Below are experts of layer 7 (counted from 0) of a mixture-of-experts language model. Rows are named gate (a neuron's input weights, with its number), up (a neuron's input weights, with its number) and show model dimensions 0-255. Each number is 128 + 32 x the weight over its row's rms, rounded and kept within 0 to 255.
Before each expert's rows: a language model's description of what the expert responds to; "comes after" lists some tokens at least twice as common just before its tokens as in all text. This comes from a sample of Wikipedia text that the model never trained on. Tokens count by the router's weight.

# expert 7
Description: Pipe separators inside data table rows, especially after numbers or names in asteroid, sports and results tables, plus semicolons in number lists.
comes after: "0", ")", "1", "3", "2", "5"
gate0 [140 171 136 138 171 122 119  89 121 155 109 141  94 107  91 129 126  97 100 111 155 127 134 128 117 132 114 130 110  91 105 121 138 129 117 114  80 122  95 154 165 121 159 151 131 112  89 128  89  81 103 161 168 178 142  68  71 161 126 167  71 148 155 139 125 160 159 137 114 178 207 189 126 198 106 124 143 168 126  84  92 113 100  79 105 100 141 200  84 169  95  57 155 103 122 116 102 172 134 124 118 174 116 180 140 135 153 155 110 143 123 126 170 120 155 124 136  95 145 106 220  65 120 117 150 136 157 119 136 159 128  74 204  62 192 120 168 158 126 136  89 105 158  77  94 157 120 139 136 105 105  89 148 107 138  90 136 133 169 189 132  86  87 107  90 158  80 133  81 113  82 162 113 116 125 115 115 102 167 196 161  69 138 145 212 123 116 189 146 123 172 125 121 104 131  94 146 118 168 115 113 140 100 198 145 149 118 159 130 136 139  84  91  50 103  62 115 122 178 148 173 141 144 127  80 113  94 100 139 129 122 122 165 165  99  87 162 154 150 109 126 114  97 125 156 141 110 146 113 125 111 136 111 198  65 177]
up0 [149 147 123 136 158 149  98  94 139 106 110  99  82  81  88 148 120 107 129  98 143 135 138  77 145 141 137 118 116 112 137 110 130  96 128 112 107 140  90 164 178 103 143 152 129  76 113 142  79  74 148 145 157 166 147  85  61 111 114 157  46 139 158 122 112 135 130  87 102 179 182 195 117 173 106 149 136 156 144  77  93 126  93  75 113 119 164 202  86 179 113  58 153  73  96 111  78 160 161 131 105 137  95 173 161 148 166 144  99 152 138 117 152 162 186 140 130 122 113 104 225  98 134 144 147 153 126 150 124 134 110  80 152 100 150 101 162 131  74 174  77  98 157  75  84 170 118 189 122 166  82  94 166  73 121 113 118 136 157 165 116  79  94 116  92 113  76 130  90 134 102 152  94 123 126 135 138  88 155 182 162  83 128 124 217  72 124 145 140 135 160 121 109 100 152  93 148 113 168 132 142 123 110 190 174 142 139 144 130 142 131  85  98  47  72  94 113 124 162 171 169 156 151 141 104 105 116 109 188 120 137 107 155 146 136 122 114 137 130  99 130 141 109 161 146 122 156 138 126  93 115 183 155 203  77 182]

# expert 21
Description: Whole common noun or verb stems after articles or possessives, such as rest, work, power, port-folio, control, often followed by of.
comes after: " the", " a", " his", " to", "'s", " and"
gate1 [118 130 130 103 170 154 114 133 182  87 182 158 166 129  79 149 147 157 124  98  90  83 101 103 182  99 159 106 140 125 129 145 143 136  59 116 161 136 156 134 101 112 149 165  92 120 171 125 150 129 164 125 108 183 162 129 184 162 109 150  43  76 113 125  83 127  71 111 110 117 108  72  78 127 129 181 127 151 123 151 128 141 101 122 119  64 119 106 144 125 170 111  73 106 112 105 209 115 137 111  78  80 140  94 114 141 191 178 126  94 140 148 157 101 134 116 172 149 159 145 134 131 124 175 145  82  70 149 146  64 111 157 155  95  89  84 130 156  99 153  60  82 158  75 114 201 138 116 131 160 163 157 179 138 171 170 154 158 105 134  82 119  84 112 103 130  84  67 112 112  73 155 155 130 147 101  67  99 138 132 105  53 168 140  97 120 161 158 162 150 148 140  98 152 125 124 114 176 136 141 126 138  47 147 167 147 190 127 120  74 160 130 135 104  94 172 141 126 108  86 123  83 150 160  87 130  93 114 124  69 127  97  99 126 105  96 134  84 150 118 107 151 148 136 178 121 188  85 162 153 137 155 100 140 184 140]
up1 [115  88 104 141 177 142 132 108 160  99 143 172 164  98  58 129 160 200 114  99  75  72 115 120 172  95 127 120 144 110  85 128 176 159  68  79 156 169 163 129  84 134 157 160  98 108 162 150 148 125 169 123 153 159 172 121 176 131 114 134  83  46  84 113  70 145 104  85 113 121 116  92 103 110 126 174 120 186 114 167 146 151 104 121 104  61  76 162 154 138 187 112  87 115 131 106 214  97 132  91  86  88 124 118 111 139 176 181 144 116 142 154 165 138 159 131 157 139 103 165 150 161 161 151 119  95  67 123 139  70  89 138 165 112 120 106 106 169 150 172  95  85 119  97  92 170 154 147 185  96 152 163 172 138 158 132 141 143  63 137 112  86  59 105 110 142 107 111  91 111 117 123 172 141 144 101  83  98 102 134 116  79 156 153 118 149 152 144 188 149 161 152  86 138 162 131  82 184 134 125 127 130  94 105 181 132 180 132 134  53 124 101 124 104 113 152 135  95 137 120 149 105 152 141  89 106  73 124 110 116 106  90 132 117  90  81 150  79 173 112 140 100 154 161 164 113 162 111 159 153 142 172 102 153 193 165]

# expert 45
Description: Opening stems of longer derived words after to, the or a, such as sit-com, sit-uations, beh-avior, particip-, trans-ition, mot-ivations.
comes after: " to", " and", " the", " a", "'s", " was"
gate1 [ 94 166 115  78 101 141 185 110 115 148 101 115 114 133 167 158  94 148  97 164  87 145 163 156  58 155 134 106 138 104 138  93 110 124 133 137 131  94 126 134  89  94 188 105  99  68  93 131 155 139 101 161  96 137 126 132 119 120 137  89 104 159 121 122 125 139 169 153 109 228 164 138  93 156 102 156  55 118 170  75  92 162 109 115 160 160 170 117 114 166 114 117 150 134 149 138 140 134 158 130 170  93 156 124 161 171 131 114 127 181 221 107 174 141  88 118 140 119 119 161 161 157 162 117 127 107 108 114 113 100 112 180 125 135 148 118 154 148  64 139 126 210 112  83 123  75 141 134 158  62 108  99 183 120 139  75 127 140 143 147 116 133 118 137  66 159  92 184 117  50 108 107 115 140 106 150 108  61  91 129 137 137 168 180  51 180 104 175  99 128 160 128  88  91 106 137  83 108 167 130 120 124 127 169 147 131 102 124 150 152 129 164 157 126 136 144 137 120 102  78 184  78 123 119 192 157 198  99 184  83 158 139 158  84 115 115  41  70 134 140  94 171 154 133 147 117 130 132 108 142  68 124 166  84 102 121]
up1 [ 97 155 106  79  92 143 207 109 130 129 117 101 132 135 138 138 113 131 105 176  84 173 151 157  78 148 117 126 132 113 110  89 104 142 154 118 117 100 108 116  94 132 193 108  79  72  97 109 147 158  96 167 110 138 137  90 119  97 130 105  97 150 103 134 118 131 159 139 141 208 173 126  93 158 123 156  60  91 161  92 108 151 134 104 159 171 165 140 112 139 124 116 159 134 140 125 127 146 182 115 190  93 145 132 162 177 123  97 156 175 197 100 163 127  80 132 144 133 134 160 154 135 131 120 128 111  98 125 110  65  89 170 125 157 153 151 146 133  93 136 139 192 108  92 126  76 134 170 148  39 119 109 160 109 141  74 128 134 124 151 120 148 136 142  67 124 106 188 137  56 130  88 105 151 110 135 121  78  91 149 132 145 189 201  50 204 109 192  89 147 167 113  91  88 128 114 104  99 176 142 115 122 142 143 153 119 119 144 170 157 138 183 134 130 127 139 147 112 107  64 167 108 141 132 183 133 190 113 184 105 146 162 151  73 115 166  52  69  95 152  79 190 127 115 155 107 122 133  94 159  66 138 139  98 112 155]

# expert 1
Description: Table pipes and cells in election and squad tables, LaTeX braces after \begin, and sentence openers like During, According, refer.
comes after: " ", "|", "19", "}", "\n\n", " \""
gate0 [133 135 118 188 147 114 145  79 144 197 144 143 152 135 134 168 149  46 172 135 104 103 107 125 145 116 147 151 127 173 127 142 138 130 105 185 126 141 176  92 127  96 175 178 162 141 157 113  78  86 133 105 149 108  98  75  96 102 154 128 170 136 162 136 148 104 123 123 101 105  67 124 136 176  95  98 161  85 131 103  87 152 123 155  99 138  88 108 159 152  97  85 137 143  91  64 142 134 171 157 157  97 179  97 124 186 162 138 145 133 119 111 114 101  50 108  92 143 101  85 158 144 156 154 124  30 141 112 104  98 137 113  68 146 149  83 173 130  48 116 102 142 159 154 131  85 123 117 188 133 157 144 110 152 104 172  90  69 168 123 145  78 122 139 176 135 105 105 187 159 110 127  83 115 181 115 134 100 115 154 132 124 144 108 141 161 146  87 179 143 123 126 181 184 154 153 136 122 120 139 146 115 100 119 193 130 179 122  59 156  98  92 127 114 151 180  80 167  89 179 169  72 131  95 160 118 115  62 121 126 105  78 102 152 142  62 107 119 178 175 140 141 142 128 167 118 175 143 131 181 107 144  71  85 124 107]
up0 [139  94 107 191 136 106 132  93 139 180 144 120 134 157 120 161 162  50 152 124  98 115 128 123 159 132 145 115 129 154 137 142 144 116  83 201 129 126 175  68 103  96 172 159 158 138 122 121  89  77 147 137 165  85 117  93 146  76 126 163 133 135 146 120 152  91 125 132  95 101  98 117 112 177 112  99 134  86 143 114  98 138 131 154  96 153  59 110 157 168 132 106 153 124 113  40 121 116 154 127 170 131 181 108 137 145 193 136 147 141 131 108 125 102  52 117  96 160 132 104 143 113 180 152  96  50 127 136 124 113 138 108 102 191 103  55 167 151  48 117 103 108 140 112 169  78 117 135 219 127 162 143 149 148 106 165 123  53 155 134 164  69 137 162 117 124 121 105 161 152 164 127  99 105 171  87 123 105  87 135 159 145 125  80 115 153 189 106 159 164 137 141 169 152 148 152 169 121 117 188 134 122  96  83 174 136 164 111  88 171  99  60 122  93 162 155  78 149  93 171 167  74 150  91 146  99 105  88 131 152 146  96 102 138 134  99 157 119 183 195 159  97 147 140 157 145 172 145 143 181 116 106  98  78 102  96]